{"n_experts": 128, "d_shared_expert": 0, "tie_word_embeddings": false, "batch_tokens": 32768, "train_tokens": 305900000}
Below are experts of layer 6 (counted from 0) of a mixture-of-experts language model. Rows are named router (the router's row for the expert) and show model dimensions 0-191. Each number is 500 + 40 x the weight over its row's rms, rounded and kept within 0 to 999. Numbers have three digits each.
After each expert's rows: "gets" lists some tokens that make up at least twice as much of what it gets as of all text. This comes from a sample of Wikipedia text that the model never trained on. Tokens count by the router's weight.

# expert 91
router:461588521560448489510543478496489489465552495540498483440428444488495487522496502504457500491516532496504434470441425455469416423508560475472545560556495507475485513548565461487531546543473539543526595514571539477518503489489519549547478467503496503467495519523483630406533457463436560405474535551474496525480450497520517503526517469481476483564439532560458500480488543567496459505534518546497497538505505527571471590460531491509495541522479514509485530521500510513501508516465452575431481481486558471554442522393534512494489473460504478516444421593448503455490493473479519533
gets: ".", " |", ":", "s.", "-", ")."

# expert 86
router:457529507512514576482458489514526478539502528495514590503487526512533544556501456502566456525529517535457531457532541475493519501462443439504489495484528516480439521544408473486520521457506558507506572489477558460442546494521505554532536531509549531493498542540521494483468462496517532542429423456601521486535539470520511442541508529524456491454568506448456510541517503435566592485518606520479436542497513512464443570500502543528466407548469579517573563476538529529527431567478582452539482534496503488513539510500489513509504435542426452560571475528538489554514509501521457445
gets: "l", "m", "am", "h", "em", "im"

# expert 73
router:520562521504477447489530455505521465457461497440539556456396550517528433523519516477530592493540456472544574438509523521580508487486487443567576558516531495533509491524522562438492624516445538448493485453534507569524480486524492518529523485462534478537566549552521518462529507480437440427503477508508509497490481498482427553479466477568540508535436496458434551457406496474524500462574481483551520565507493483520526476484487560506459522552576493487462547541473468391477505504532453497460484515520551452483476507462573558499567523487470506453556480511527480487458534493469514496
gets: "-", " |", ";", ":", ".", "|"

# expert 101
router:472535462484556412544492462514518453557469486464524520535519411513470565525507499468572468529531474430554547413557511534517464532469513522555475518454524523512486487537510509537496591495448406467469447515473536558468521520553516524533535437534537448513581472530500445525437492554482465457490452486537502556466519562427498533467491528519533484538494503510456465518490507437488583512554466464570514456520483496476508487587481545522458482527547523519485465510520558510468503452566553466465467473527431505527535532523487489529579540488527544415518511584553483474501566513595431469
gets: "6", "8", "4", "7", "9", "5"

# expert 83
router:586435532496513519467487546503517438547519525519572533485504491443457515463449473466465570462489489544477457597510488507458460544461404525481518496482515511527441540516384520518487414480513504506509510449456488443513510471528488446476506495497519505544516539480560483477537579535501505506472483497471498498505551417486579550547548513472480495546534506494586559525572449459512586497497482470557487449500537476498424485526481476546553472528570570486525480469441478476556527433524527519464558520520548526514485483511587544537587540555488506500448506546558536543590554551511501499
gets: " S", " M", "z", " P", " s", " Z"

# expert 63
router:558569507446438514509514450543535454517460574494550558535452448520591504538512454480463545486539500535421445574547554459471559454473494554492481490554527459532452457524460454531539521548427395432454490499503528420513557566508443481476550494521479465454466520535442489479483543469484495556518586458504516468523514468487582517615544520525526437497533495489521509481485552510466577545510511483560519527503487511534525490513482412495434532522516540469494501453517483583447558447527494467512511497501470596436510496497477503482513497537514454566528497473494485552487515475514461501
gets: "a", " al", " Al", "u", "un", "o"

# expert 103
router:518451466477551517509483527485458512504527567383484516460554420474501477504483494546418483532458378446505463484519536540505525430463533481494439435515539505502488559514529513424479604568540555442493456473445461416579444494462473566497489492583462524500542464486484469495519521504473566479512506460444433541432497570543454450493469445526482530492508509501509506536520485519433533500528484441427483512441516531517551503435515516496491473504498517461446485560544489536498445519484569488469501452483558524526530527518451479505521518472511517446529453574475442433472502470516554448
gets: " =", "==", "===", " ==", " ===", "\n"

# expert 116
router:501558492543467505538536602456447488482492531545527467488488407549428509532492558547501581575494514461492512475426463488476483509538497495496548537522482583547568427479526493460512552449529520565542507476514532483512458508488505547468462437506529533526487513526421547538441521426476500461524455501435476438505490445529485484400483472523506536536521418510487495461512582496482507438527561516453535440506555478513510481503513546548532487487488559488510577520569505505540514478485447519516422523488490413459492478529514462554421553524536558539590547528525511543528518467426529501
gets: " The", " the", " \"The", " Royal", " National", " United"

# expert 94
router:436463495551499542497530496544571452497552486537521548522484510472491474461470504449487520480424455541440482544435514595560537555475411563505514481482476515495482470523518460502477455509549571509508544514476523515539413494511516487466529562512464491533497560430469485531504507535512491490389566521510512502475428468527527461416557494538580452459475431547526485517569511471508613458445518460474468446491518514479458519496550573540480442488520482481539453468508533483531516482529513484541495546447455434565468492548517490545470519548462526511419445473439461514577497420496493462
gets: "p", " Ag", " int", "t", "d", " Pat"

# expert 52
router:502505502439523485418466490446431559470513524533511530502497547456451456473517500461471506457549521471528506478553462523484491491541402485462519535573539544565525459493502471484467490544583550504482513517551509472426571541511459528478538513522485554464542563442498493545470421494467494526530534512539533444540420530505593469542485545503550508460495515457527499454466478553557563535547424514464478522518508481527472504565556546499518494475466481462495460451500434476497570611503547504462457549448485521550498536543526464530554518527457586488448544404437485569484460483528543496
gets: " con", " inter", " sub", " Con", "ter", "ub"

# expert 122
router:528501495503519498537452541548454463501412480505502466461576527482516523534482510469452440510472538502499497503585506475531488535445561516537508500497509496574435560498507540503560447455519535509428491522500552498503506469512442461578513537518564450552485411545538534484452493552438509513493472546483499510475533558503435584488487463468480512506467496465446521524469418478398497511476415467539541483433447435483560400520522509472435514564543559478473514586487468432465502482461403524489466449488465509446495505452487455467494505432465444498509514528462539441475484482444468555
gets: "S", "P", "E", "D", "M", "R"

# expert 111
router:444555493569470466461461523472476505505553502481468570482469475538523459499500452527495575426517418541487464473428489444501493494489441490531540559504518540529510483550505521457538601528400575556526443503529548534472390535450574570563516462511464470498562551561505523493516507480451468526512438468495508424475490524473508454481519532475538519488426510495424526521478530437546477416490519418586534450513482476523467551483441511526515509546452476499491496569532489474457470532497474494503467508555532486540528457530520512470597525494525488460501483475504506435462484415464532531
gets: "-", " |", "|", ".", " Best", " -"

# expert 97
router:478441543566442483570533467491597542440525519505472530524513502499512517535478508560468561548504484500566457478574493469532405441482538490500454450484408542464562517510546467533570518441449519530553471514535442588510407569503494483564443520526480590545521523456508470545557412498505502491487474517492483520490517449485492462508592468529483553457506522553474498478513532530529440572537523518482517571503472565493519552459488436463512475440462461481426508519500509539488409529481516482533501464509460539445507483509544486428473534470469473488502516482440462499510516528469415494
gets: "ed", "ated", " known", "ing", " used", " released"

# expert 36
router:423480540517498533475545450523583460432560511523556534516507582527516484465507463511508540520524455578428437509541465555536545491460400547510518494532557541502511466543499435597529474546501508486499499512576468530507518481485543461468499488494438467490485553421505474547486527483436574558459440512537535480549508474582566544494551472512546536461525449451515527502547473505490512555461499504486508553543569479447493527492493578531473496520514441453566501462502523505575569455614501475550490550451452536503501549482473538467481451518472451472521506507469457545548539537521534512
gets: "il", "ang", "ul", "ill", "und", " sett"

# expert 45
router:542489498521554462459516489487469504510471498543510504451511537517438501433467507518524528518515443502545502547512522481569563557438467500598469506500526496520513461506495440510520502537590495585518506458500563563498512446522540460505477504489532421545533460522527508446493458416523557504527501489485478471474463476457446522473519452471554466473466413462494496440511443425519597496528397523569512553541557500426459527522529523529519414575484469441514527542566403466531555493496496502513483505479552536496515498471526577457436531431480540479485558540467527508519489433426461517
gets: "M", "D", "R", "S", "K", " Racing"

# expert 90
router:509523530546554546470510526523501467534529546524535540514543453573534496490510520477515568436481556568449553540470543478499529504504364494538534516519506546478450489507514412497454475512443449480494506451489553470490535518523464488459478440501514477511426481578526480555510475536530542532558487454527531582464604461459490459560585536440448458500494486513546513471540491431551568484522508561441456486514452551540449489546471558531497539492512497559509489418470536505449484466532523466538529498489599562453489522462560456503446467491529529537471490563531475547506511464571500532
gets: "ak", "ar", "h", "al", "ir", "k"

# expert 53
router:492483515468576529548539575507481467489437468512516526485505550480574506501534459473500450575468408510493483594511448498557478549534451545473489538492491493475500544451490562529434438506521518528460546453443431459498474545521463506501494474472492552539500463496493483462466503484473534491496513475504497464518492482528429518427457567419528455520570459438485538512458529466497577485457559432552412474484543518406534453532533473540480471569529530528520454483441478440450502471456531474457486497548534500519443475576502485487576474527521459583534479537548504415497495564440449487
gets: " L", " R", " H", " W", " Br", " r"

# expert 127
router:547537500523532436536523478483477557504509473444485521501577584510387451526488527548574563476479529478550564439448521448540555498473501502474479496432519500475600437506529518540505515490491511542560411493523451598475453496402502499466510487527537460518555494522520510488515515458559525455558527509496488467424457494522505505416475449549529529503495437471508468492514455498486484524481558532556512489484450525570515515485421523525597444432443491471436531524524533566546556488519485456544487427488450424483464553570463526496470541504519532470487474510496502510514489508470442524
gets: " Democratic", "ing", " Total", " Party", " Republican", " All"

# expert 32
router:531450544485503549471496533518548580523506560528502474534497522401520508464558485547490494584470465523449508564519481538523474542457409508460489474527480493494510554494500549544466439461489549449471526530457482534488495516496498470527533521489558535531430460492506428475466477555493416433463524482492527536531509429512531485531506478480451444507545488462526522487487471554472504463482558438475499528418580524463564488444525489512534503439539469516553448407456525430483433539536501480465511513533500499429433434526512526565597406578485483484499468504463518536482445562560521445
gets: " st", " s", " St", " sh", " ass", " acc"

# expert 17
router:510535506481529510559483447533525501456505428437487533501519475468492531443519534416524465432498491488496605412562501516509455432519507537475528472481547438541538500548544574531462551578449486480490478517506513543423463549539503450498587481506504437444573475525454484476465531568491522440520441459467460567497530565474497486485458558533515463549411451554522535468533487484528579536562497512547524535455535482501544470458504506455492573542530487523442513524502506422494447532492513506449471499525511591493520533508529486546551482497559462501470518524513493449476583530589499529
gets: " (201", " (200", " $", ".9", ".3", ".1"

# expert 57
router:497557428508527495475552421498545545486561549532486535483516497546482561534436526557468483505482438538551525440501483552451557469541517474476456498503506480440530486496550504453484568523527455476540428458461538603472528517513483530461500467460501552525482541517437481478469491548444464431488500541478539559454429503512506495517571484512489456567526506462545506462453445575576480449536450519559567480526550553499525456511524493484487476505544542486529461452522490530533477539529571540455562451505508519497502523499445435517574523456455498503469390594517573471543469452548496533
gets: " |", " (aged", " December", " November", " January", "|"

# expert 126
router:461503556503479515519508569421494483456507563528520467498486450513458505494562507508474542480542522481537520508402484470469427481490552507509513520533511485470449452501586523404467603487442505568518496506526555465559481551502525597523545466499472543537454452484454545524485488514481494419504473465483522433496466485494520507475541521490420556459508543484486600525489512546508439468546518426482431458489513510528514489460534503527454491509526548491511458588579508533529484486439519527524512512547558536396435520434511504507493509552486530522533512523425551448551601542448515479
gets: "-", " |", "=", ".", "|", ":"

# expert 68
router:429496492546527542475536473517476423488546485504516461525517550508447541485480519436566592513551428530416475449519487520580502500476369528551552454452534467490395489587474475495459443511443485539535500512504571497487473497510458414503489573448463474509417546493527485519511554570495519497422560508571550462480507482581560493521479482470509456451473542489528497433484498494471491531522463532466551572478526494426402531506497521480459495466517476484550474517437482447490512467489519460541494478429561483479495486477554542452467487508483485493508498511459526540533496505522531552
gets: "ip", "od", "id", "ag", "ik", "op"

# expert 102
router:488464454472521512547490463521511497477415438470548524439531522442521558454464517444426464558550452483539580480597523534457502538475512500523593508448532497543548526539554577443466495520446432482486432461516459540477503434554490522506496476488512529436584449527566473538426502562483476495514466566505451552484504539452479486466471478503534508521461490478493571467473494499496540493546523474488545512523494450487519446518430480507420498515541505519460461572522506455501515545519548493521498493575440523485516446500467426458575558498594495455517465552494511454517583535560489501
gets: "°", "7", "6", "′", "5", "9"

# expert 87
router:473449509509550526454553544447465530517465504544470501500487502532520496403537501452463474517500496461510516613548471458561413551492441503519540559500496536514457582494439511541466414528478501538515530488476504446508497537488508467545511511433494536568456465550514535466462480513516491518475511519535529497445554553535472522512531509452482416558519484497448527494494485453574537517512561487538506515483549497459464478506557499445476567565545569507508536440464504451442436449485441447387478406518517517494527478414506512495607427448503470504497524540533532494537492550539457541
gets: " K", " M", " H", " S", " J", " Y"

# expert 56
router:530518529481502465481521456587502504551474481518478498490519490502499509512496512549497461526541450485454388401496561475473425479417548456472417473564519499521522475537467508570441495503461392497499503455573486544456523518385492509567490571469492474486474496478575497477550534498514481566464497461536534470481573490521482571529530484495484554463544564550506516522471496477524475491447564526557527435561467512494512510486432455531512443481465470492438474548524511508469419520498531470568559485495509494543456484457432546537438488471524485499442457506457482486478408507453570488
gets: "s", "es", "ers", " they", "ies", "ings"

# expert 114
router:505520466541541470554495459447500486499496499500443424509578534503496482485530516536549472499463430525543560426596529433493490492470480428483489504502513502481553429470449455510488544493517483528553404477473435561509457504475509504438541462536535506447575523504496540433457520507523464461615572493440510439448434432471478527473495449604479482554498481460499494496533507507501456484535548522501516466488477502513472554530506451459496408460442418467421550539537538531517494537491438514534520517503492477546537513553468449465450520490546570474564460457481542533460460499451495483
gets: " the", " The", "Personal", " a", " national", " professional"

# expert 54
router:559539492518493499473550514528454523507473452496494462514461424525543486514519525470566527495557472475511560380429470486479444449524495489529443523495487554492464459555496574495519551573437549450552436539573536533555475530508538506534517452483485471575513527458492511516543488465508501462547534482522488435428495508489460558455408499534561483549506451526476466545460500509534463540463460499471526458476545482481512466436464542495490523548606486452563474527469498542494515444462455533486551433536549541486533536443562487524590582498505531493543512496545542541479446450507421469
gets: "|", " |", "-", ".", "==", " Class:"

# expert 24
router:509569488520421505556520471474571532496520577512494478450431518513535507508533463542515557477463519500566500441474451428563430401560606399527443482530499488488524519457476508458563559519497483449540480496535545519547521470522512456594532537529536533526499475457542547439602466497488473502534397540447525514486440468544494459516485471494420572429473513487542521510505467490514472534500550536437485523486492560519496531478458493452535530478487543542459479521453526487501517543446543470509473517478514493406441497464451517482523515522500557498451516427465491448517525541493471470
gets: " that", " but", " and", ",", " said", "ing"

# expert 14
router:470557491430525492535522545508511469493566474461507568448443465444438500451502515496439458504483468452503554456539426544408444507510526537524520544563492483481472574491523548536536524569476505522483542507548488465519510503460527557463502582542482526479448479503452482437503527555495563515447527481491448487444483601522508463495497508395485565525462527503508472497443539549537594524511486552539483543463547553475546537454460489437512525484509531464488533538402514507456435489460483498574463549530555540471517521479469487536610501510522508531559477504542571444547453480477488493
gets: "\n", "—", "\n ", " “", " (\"", " Mc"

# expert 31
router:560436540532455425558491542499492518611459523487523525474487510487574493503520526465432530439537508603458448493465495434467510529488421427583485543474467495482441509528481495499472452481503491458440573431469566492465574540483481472494555505552468517516482549536595567522544571467533462482532493534463474529512518476479530445520512542481511488560539537489543497515482456456522588480485504488537412448440559500493505492519463525489477448497566538540486493483526488520494512450510532495530579550572521556511503454491536505494508467476510434553481556475593505452539463473562517478
gets: "h", "v", "ov", "z", " Tom", "o"

# expert 10
router:461590516487467507523546545503505440480546490488507562508477490488482394425526501479514494550504464461529516405538436501558455453511502501499497497546496517541449510489555552472443492535478432495538457495565506479575561468427529473555481464499518487466477497532448501466527449483519467485463455467462477528509509528506439432516435449514483456543514456495487514461449559526454536474594437468512399474527451493523546510449435448483513547445550504478460538569454517456460479548495520515492473527502573516411476556502493376487588482501491532500517446549505503455508474427462482501
gets: "\n", " \"", "==", "===", "\"", " '"

# expert 22
router:420499433483426489420481517511496512458485545433496477556520425541505469542473486571467561483441557460572504489421459569541460472599564483518433490450517472444523477456515558482530577550502500502509476493468500494493509529440541561505507445503502568545463461522540501501532528483511541459527448547492512502478500485530506447485531530449516492501497505517463540472488458515499441454559532430494499480485500564513511407508525460540484489422518528550452391533526449468431507575495429537521573535527516577501514536536591525536510477507508554479484432562482535532498534496475509511
gets: ",", " in", " and", " of", "a,", "e,"

# expert 20
router:527441478489552485440519540483541480529502516460529511522449561463509513539476472517463476494462487549466459542461523502446530498482512456493460515561486513465435530509411459529467506508482570480489513451513535486512576523534510612456571534516548442459479505449493452547518522458526580523521512492560566499591410520453539451493486499588499502417497490469443568496458511496569520509486434527518470436571472466496501415489492583549496397469442570494486502544529573497543504502456525482564465501498480476540449521486524520560446475450438517537509499534487459518469517441527523440
gets: "ar", "an", "or", "in", "al", "on"

# expert 59
router:454460482440434446469559566549530473460476471543509523490466553520516476477537599533517560481491415456457479534513451514514523538492524564543486531572428531504558549424458546516542452566564474531472517435437495492439470535438505433455447527501527481564469502483524488456467537580534433467530507535449526479478505510475478565542545508508489492478515454535495489457550474552476604489516529462495461487501453430457498522562530535478573548492534440440505540505484504449493438513454535479441538545482517452520506485473481536546588518527504458547456472533536494553427489516515494464
gets: " T", " t", "T", " Th", " th", " sc"

# expert 55
router:444480467487454441452555488519458463554497529470550510466487514535577514526465483540529513491493444470486434454542472508446556522540531523472430475440468534496493478526548540428529607502488497506542477466520496533497530570492467460557487556515523547455494483490448526480472440548439543456501479497536542566459401489492508549497432512522481462563498544534524451490464494511568486461476457462535503553538466528522510475552459582457463493591550585506407449438498454563524465513548548513511535501434488438472562520521540457480590483511517474498511411486554540464480497474488469510
gets: " |", " 0;", ";", " —;", " 1;", " 2;"

# expert 16
router:469485443530486525432567515515506555495500452524483512463481481521518465473462494442487504475519406489560535391414467458438518436520540480489414539536571460528456449506559519468524554525528542437540520416519463526533490489477512519499455457525424507521463533514453535499589463454467467490539464531452531516473455521479517499481583557490471437581454522469498508556460442514466458516520470424491473439508560478461524512506468515531512446520463481458556494471436559511485422510505471565499502501526488464500535476478497436468600476503525485470501479565514499551527507485527391560
gets: " |", "|", ":", ";", "-", " /"

# expert 109
router:551483504447492475445458490542518496566420529457482485561530446428530523506489509536484567476533492554468434401455501491434482509459431576537441482517499470499532454530482478479507531480498472510494531456531480438443560564480441559498532510517438410494519556489512518511543562492506503502495502458473502428536580446492534484526476529465523491489583535515485522508500525526515577499514444556520545415489496526505456536496508559492461484519481555441461547546474398519469516478449514501570541556457513424524410474518537550501411447461492486528435516484493442506519447484565511533
gets: "is", "os", "as", "us", "a", "ia"

# expert 88
router:531520468417473470565513503456509572493528583484452409528487522493509452445515476494482553464444538469538496436504471526604519451586503477491547488474481483469584427380534486537581514479560518473588458523542587514517583533520541472506554556510515499492513502449489535498516442471530509514526512549522508504548452456441472452539592486428496522505489510539500435513469572569485451499486486523463548521550450503552544500518454516466503508445521444536452458458457501490534507472532471489491460536496571507495467506518534526484580498526475507512481457471471519482432490480441556495
gets: " in", " after", " under", " for", " on", " over"

# expert 62
router:469497479512426448424520472449553541532506574506532571478510391542548448444480507458476528479432497565504465440537464475490496509515541482555507496479531433496469460450577575452533611554520512501483401461477429517524529501535545528542508482490502553501503516551548572492553467456485476471520542525441523596482495501486451541529484529474504429547479490517499538569472465504524479536533450511475512486526509508528545486528490532443496460555482488501491466493535497533508420533479474579512504474543574508521478501524518467452650469478539563530514474515535563491499517473528487561
gets: " |", "|", ";", ":", " /", "-"

# expert 106
router:529469460532505471483480479513494537484463491553535525414513505476562556467440523472475491515513504485424512521463488533539561503517375555552520457501490556491457473392463461502491441522519531540467544497474590511530465565500433494434529528530543528497430521537539489429511484509517514517445547497548483503471488479540560458495492526527563506482529442551549474460489555496465577527428578487432428528417491543480562523532567539492513496508506470554536443499501530519558470493567530464491503535561496485563485430498569544521524537489525420532552512470452460560538533450476539504
gets: " Ad", " ad", "d", "rop", "st", "ad"

# expert 78
router:467478536524503485507503548486502509507470601463461457475421565448488490514538441537468446525460556548545586411510535434501455450531531551504426493451491561487559496446460536513515535527554447462565513493564525548472516572548522467567516530513503519529478457496487436429515429492506489531462449504455449586562555481469503499468486520465448471505469519525445564534504485541454427499506549554516510549490489565556515464529442508434442550461463470511482486449379492483472512533518528508516495510540414492449512448521490491495530455514505557471479486425471496499490461511514487565
gets: " was", " had", " has", " is", " have", " be"

# expert 65
router:498530454468522505538561537502495530587428495486486499485466527454535537438517514468522508494567446497501541450518476517477454511474478512529422486519490572539545535451488470531533641515526476487452448563497509509542554494471506571538504451511425480499494485552504473435428544525526484550469511534463483563428487535502434451503457509514512513521496495590551471456458506490504580461548434442507514499484536503563523502512438548559556504548559546462485515526476469494451474519460471464554493520546557533489434513527504475494609396452468509510482427469508488461540519425498561480
gets: "\n", "|---|---|---|---", " °", "----", "Source"

# expert 112
router:501544548448489530524502501524531574539507431466456462470559526545466527537459510477490469500498459517484414374492552513499523466452554530461426497501485441482458563473397499498446566471506515488448516527457505531511468479494446451575442536485471535450569485499538474539511463443461509561465478435481592527559498558463517460525486444479539509426525573542473459508533563512508521512466481516515507461501462533473485441492482515519482432552493436491446476533556506522463504575510521551538491390487458524539470458488423490501479494462551522525467460459444480456465520562457541461
gets: "s", "ers", " area", "es", " species", "ies"

# expert 39
router:529528458485467502570501519423512539467522557486468430502503480493553422499487501496518542500461534453605528437416435511563450469551560422536476468512480557461494448436475505582549517474521526490531396534511525483558531503517476558421581536502468530475496463503533509462521502569497518466422463528491486537523431495539389488466523473430437566480459464509501496552451553574542423535501501517454494525472494545530541468494504486495460480498509463506438463434525492454561526488491464493503427480506554509440498503480499479454531523510487546480491480499448521517486573515416514502
gets: " of", " by", " in", " on", " with", " for"

# expert 89
router:469499467495427521563459459448516586518489538500446472519489459425545458456510507546528505467465566482614495477476473527523494438533560450480451400491427499496532491419439481601553510424489490485504404515522528533571539492476498483528584580496555539490487481488500521451543443493500523508446463525509490490560488486481454516486530466487388533449467446508527487508506510556462400505516450495482498506516503596541565506481520514482507500488537523498437464505413525468515518498495493461525459486497480467442432532506470500454542472493512571454473476440490501492462523563515477545
gets: " of", " in", " for", " to", " with", " by"

# expert 50
router:461475470522502507451450419487473489532528485513465465509529542456444547507529536498491487509560466481461498467566524589572561488505492509486504507477488575539499519564477502480557575433551530416505432515528466589539487469485533538580529449464492428477531533552543449560515460522514391421537488452483467534490507545546452555495480464539474475497486444474520482475511479533462587521499475470529507422547441502472471542581421506500536443516494515572503573528554490454453524521548498528480504495475461468482446540547541493475510531421561439502460473467532478495514491421527512520
gets: " ", " —", " 0", " 1", " —N/a", " Candidate"

# expert 120
router:449521484497556481531416496499574450499489495459480534542451489440454503429515503418521457455527461491541553502544565495555454469446521572528523486514529462508564506529556493548470600559503458514440501568471496566532537477543531539541532511463504543471552517518533495473471569519516474475543453448497468541465537552551446567493490587482525490534456459522548522542480459511554561534519468505529472487572526481503564465563499493514558551475498466526477484525517523517569487505507595534438480444564477503550478571483508563482537496474525484481437487530542456474474598522541442438
gets: " 0", " ", " 1", " 199", " 3", " 198"

# expert 74
router:482494461551503497527520464534474463503435497490529515517522427469475495509476525544480505561448500515458534517438475502479487467521594485556555467567541495491492583565511556519490554549503565497536569543520494474508513567497578572586477460558522471486503520555535477511508504442418505491479480462511428520533494454525476478537428424429490458564424530523436483536460533546454475493560466531516524565471450500595462522468520515516473510505546564498464525548550484452504498489475459565496555489492540550508473482458496551471566502502496487494419401571440497511509467491412545512
gets: ".", "s.", ").", "es.", "a.", "e."

# expert 82
router:508612466488479445442496534439456501522543496441485491488520465563560580519521498566576477528516527467615527486454529477439456438531514506510447472437511509529503431516519467458510609585493480497546444486532496487524515604536526519483494520534436499520517486537461547468481503471463467449498543478517483490465520498512498529514540482465514486505493486487482444532474416495536442479472552493439479542566550577524496499492554534498501495501561496499490466499535504468495504481455438549481577516597459515536518580400563456515529524480504578560548469560501477452521520505488437498
gets: "|", " |", "-", " the", " and", " in"

# expert 113
router:517566536477509460425455499550504498504523467489459479452492517511486509471491459539564513457537449563516463454476554533461550439457450539436449432463502532511486393491457521497474427528528465528435540492553496539493471502500487451582423541466512485494441506424525462462463478523497446540409496471537527501559543521500539526509537511578484471509552536488514546489466483481454544616439479520539474527555515497484518469532523500503468464513508493508540538508471498412498494495467522488551557582454565489491420404531435563482463445551476444477457552485472470544538447538524517483
gets: "ens", "s", "ass", "ent", "ess", "oss"

# expert 79
router:488487539507475519546521444510467540459490438576470458476442529519459479484475495479504514496512530502519558394529506533470513449502581476407475552447464487485495568544422443513500537433502534568491520518492495557489461412485514481527448535494484433419593456526499477520546488516533523586449553491467549509507480558409584529543502438525466481453541557491532516507579497525527494542452515540501523479494451502490453561391505521490517470536473471479507531587451480504442531514496520479558476481522501429527431454500447508579444490508482539476493524463459442527527450497482510499
gets: "ation", "ion", "ment", "ction", "ing", "ition"

# expert 58
router:503488460478516506517454442483485464543543492478473478625517534433514479488525546477469497532513446498455521545548497495553520537494347509477561440578505487516439438536551470496531480553471508506521429454490516456525489494521454538462555422502483476432502496502460466445461471557528525510580543513452499489451519431560523437563462516563510505500509436482510453542535549468419551436515514471484512445440410459532520519540503359470519524448457506448537486489484486483455541481492451530499453518514431465557497480510461486498527467511475542501536539496498496556508502469477499466
gets: " pro", " pre", " Pro", " le", "==C", " Pre"

# expert 98
router:573489464507585570526574489475474589503519488503491509443529442462541498570538527450459534482488535432555536536481497508442472457454527487508541552451501546465490482517451500570549555484501459553468491515508523519550531584516465510459496505541511486536524453488410561478459563525537508517584549553453525548511513568453498545488484528519493419523503456501505494455480483520546561465500503476583549480550509544505492575571578460449508565479473482564507472430456517474535521434410489541424479444499476506457565528534458444464490449478585505478537486490521517491470509494495507523
gets: " a", " A", "A", " (A", " \"A", "-A"

# expert 23
router:545494477494519456598465510563461488443471502448543526460537488524466503529486496459503473508497549512527465501468517509495492443468562498520546547518519513567512417511575420484558553536489468490548534549466587498458498503526479600496523527450479495496498424561453533475468504488410489484597492567550473507427501545493473520454509444420465571511385499492449586452551471504536484507521495561483549545485522488484549439517473488523500456502555506501533546588555443478512521474493494463532440470586461551474533519481511484493467538478557515430510548530487499540493547448509540488
gets: " •", "I", "A", "D", "C", "X"

# expert 72
router:494540494477486461548469541482490562482503559548436525536472461459525484531475529478526542533559475451465492581529509491506570547535395535501596532470482566505518555480537450516533458541528498463519504475475459487461546535567472568426541475478491541525469521455426460522503517533520474531492510504470492589532507450507588422554501512475547530432496455462525503480470579543473530455480471457400491405514486454493536458558484480488529598455445458531508426560439501510467487449518552506442460553469515500499525530500418545546572476513482527526525517525500494478529504507480541462
gets: " re", " Re", " Ar", " dis", " ab", " ra"

# expert 93
router:491588543575460444570480535449478503543533464482514480499497476446443558484538534552586534495465606506574591498502477462510522535479574494434461490470461514462506463489391487458537516444463433518515462459498508535466495508486520522468530498554590533447511494459431483501482453477468566478495466563532471434525473526451466509449500475548476463494462515456481483535530467550451410433517502564495493463491451511516475477497492452519545484461499510477479554511375498561488524499530500490566518514490468459455517497470421510514415459522557532513497490480535509522491490596523469517
gets: " the", " and", " of", " other", "ual", " some"

# expert 100
router:575439517481501547438453552483491463518562450486508539517542543455497541502494518463424514528574533480504479552484439533463463532564428523493454546545442433499497490469384532558468407473473509537462554487493401447503504530560497492473537498455535523543461541520547551485497507533524521465470513510491442496501543432473570538494435500522459503539525469488570566522502447466513585481476518466503451522467531459485502506495480433549537486459524471486477508460495484490583531478530432455456522491511519493562504422488562494493468558557505447476475537547539509520518595580559520527
gets: " N", " n", " V", " gen", " Gen", " Ind"

# expert 105
router:491541493501438498491464482462534539467547551392448445468457513506526471529547495570469476510519517472611496420445499464520551411548577512559461435501474498470558443427428532533521535470527544487545526452487515488484529590482523485443493536472511497560502544515505490426490503478480487473448509475485542580565485438561468537490537509474442482472505524558498481553520492471492455438492527480506434483512423488501524463557465508488490540468503494563494469549412507411487464544546493506456516505534469485484522505467501465490525393555484527510501439435520528577478534503473524571
gets: " to", " and", ",", " would", " can", " may"